Below are experts of layer 5 (counted from 0) of a mixture-of-experts language model. Rows are named router (the router's row for the expert) and show model dimensions 32-63. Each number is 128 + 32 x the weight over its row's rms, rounded and kept within 0 to 255. Numbers have three digits each.
After each expert's rows: "mostly gets" lists some tokens that are sent to it at least half of the time. This comes from a sample of Wikipedia text that the model never trained on.

# expert 34
router:136111190165126142134175074116150138140115142103109114162143102079091172102143088122176178163127
mostly gets: "==", " ==", "″", "\n", " ===", "==="

# expert 35
router:139071100084129148124129079102127162113087112160091154083120076129097096072126114203144128144180
mostly gets: " Brazil", " USA", " Africa", " ISR", " RC", " Mexico"

# expert 42
router:145130145152113145121139150135165196164135052118163132089138106114111112122080149133150156068104
mostly gets: " was", " were", " been", " became", " be", " are"

# expert 55
router:103150163128155155138161128145139121037168111142149151102118106114162124092100106165159146165204
mostly gets: " El", " Le", " un", " re", " al", " ch"

# expert 8
router:147115144137107146139165118112151128093147157044155104121145056138175132144095146144116135165148
mostly gets: ",", " Succeeded", "9", "8", "\",", " Stephen"

# expert 44
router:146162133115132131178173165110103131029163180098128090102157138110101064108098086156161171163143
mostly gets: "ino", "ki", " Ben", " Pol", " Louis", " Virginia"

# expert 20
router:189123112146136142099118124152149143163149104049145140161118128150117134151100166165059153086125
mostly gets: " by", " at", " —;", " between", " that", " under"

# expert 40
router:102179154117123167095130114191119116101211171114142039110095127181170105115116158158123098113193
mostly gets: " area", " University", " House", " order", " Order", " family"

# expert 17
router:125121120122123143104105140174083090120111151127097101116106111153169106100108087163122085106132
mostly gets: " area", " members", " government", " Army", " classification", " others"

# expert 46
router:079123132167110164141197194134128162194142123116139171141106131114169128174104135080177153079136
mostly gets: " |", "|---|---|---|---|", " his", " her", "|---|---|---|---|---|---|", " His"

# expert 37
router:149141154131134130179112150113071166122144158048163145122136079129144154096126214153133127091198
mostly gets: "\"", "”", "0", ")", " ;"

# expert 50
router:173110108107155080110124136177188139124088089141089126172112154152124136143118124080124144056067
mostly gets: " used", "',", "=", " named", " called", "):"

# expert 39
router:165107158140175154095144093089124139160135080112155150148187093135077161191078183139091076135155
mostly gets: " in", " In", "In", " into", " by", " within"

# expert 19
router:059150101171165169121082130110179138163144171105115186157086097103175131116155145160121123129198
mostly gets: "==", " ==", "===", " ===", "====", "\n"

# expert 25
router:144141105067077111164154144081144136105137147134143104102172162092111122147125091115120124152121
mostly gets: " John", "ana", "ley", "ina", "ara", "ia"

# expert 18
router:171180119153149145114144145082175106118119146106115063120121182158166113162208133101086073116099
mostly gets: " first", " made", "ated", " there", " new", " found"

# expert 2
router:132137147118138086134104096129110134196066102094148151092174068173107134232082129104139128136169
mostly gets: "i", "O", "ca", " of", "aba", "5"

# expert 6
router:141149172133140152171126163106118155139122129075127115103122089118136145117155191126127113131163
mostly gets: "H", "2", "5", "4", "L", "6"

# expert 30
router:123150175144183143179104090090108094152139159091099156125110062086120136088145106151165168098147
mostly gets: " ===", " ==", "′", "\n", " Re", " R"

# expert 62
router:144108110146157157185096121132156099158169107132161125154142119141156104157089178080107137096095
mostly gets: " In", " an", " Best", " in", " its", "In"

# expert 4
router:127124147127134127157132163146113230187082105097112161118151093126103133184103150129163119079189
mostly gets: "{", " dis", " ", " c", "—", " <"

# expert 36
router:134157135123131095078137119148095105133160151119138168222103091139108154092147136116149145105179
mostly gets: "\n", " \"", "(", " [", " non", " main"

# expert 48
router:130083132116165092122138190118070102105095139123122180149180182069133167120129105216165097133139
mostly gets: " L", " W", " g", " b", " t", " B"

# expert 38
router:190129111173046146176106123155179101158077094119142123106097127141095164133130216141186168126126
mostly gets: " was", " is", " it", " had", " were", " also"

# expert 26
router:146144125073146155151093137090191099152113103178117160103147134080076125208161136174181093125141
mostly gets: " London", " they", " International", " France", " Ontario", " Illinois"

# expert 47
router:098138122152130162061122124161101092090185141089121082116129135147167121137145122174150100107169
mostly gets: " School", " government", " family", " state", " city", " University"

# expert 31
router:090099171168176140104106080074129085134151139141168064164182181089095164154110147095097161136097
mostly gets: " so", " After", " MF", " Preceded", " Succeeded", "Species"

# expert 11
router:142128139131147113193079147129086182145103055134106141101123080150100122105083094138168136097116
mostly gets: " /", " :", ".,", " -", " an", " |"

# expert 7
router:174096086148126142084123133161166120134147168187137122089127175167144170133077153127115171121071
mostly gets: "|", " due", "In", " However", " Location", " died"

# expert 1
router:087112148130115137147150096135152212137159138140165158118182113135128125146159104078100165145103
mostly gets: " de", " s", " water", " Sh", " Sch", " Be"

# expert 32
router:082112138119125151124115148077098167151140102199088163125175104083070126123092132070050153166116
mostly gets: " Al", " Kar", " Per", "Al", "j", " Kh"

# expert 57
router:108136106113100027101088115075113126111105103196155134129107147109040141113146087087103132192103
mostly gets: " John", " David", " Michael", " William", " James", " Don"

# expert 0
router:127110168106096170090150146149089161132151087182108146176156158134161135089152093134121152146184
mostly gets: " Th", " Le", " Col", " O", " Per", "St"

# expert 24
router:103084137122147149140143165114132129073098186096129104071043142186145143102160143135093073127102
mostly gets: " led", " year", " service", " book", " program", " continued"

# expert 56
router:157086072098102123134135120177169121115069080081113189121079142134088084128173110135095113120108
mostly gets: " released", " through", " than", " until", " over", " against"

# expert 16
router:140145149178082093144102142157139081127152133204071062141146198141094170143133064106167152191093
mostly gets: " MF", "Personal", " Genus", " Nominated", " FW", " DF"

# expert 28
router:136134148073124089095120099091110133158085094215100091166143157077181146193124065119097133150066
mostly gets: " Washington", "year", " Jr", "Scientific", " Phylum", " UTC"

# expert 27
router:133097051104109131173135145203165128137075094152067136133109157128084150135143178108122140155141
mostly gets: " and", " to", " or", " &", " they", " known"

# expert 54
router:172127142133155161161086109088111092183119135071137147095186114070139170153095132176090114173157
mostly gets: "ana", "E", "u", "a", "ha", "h"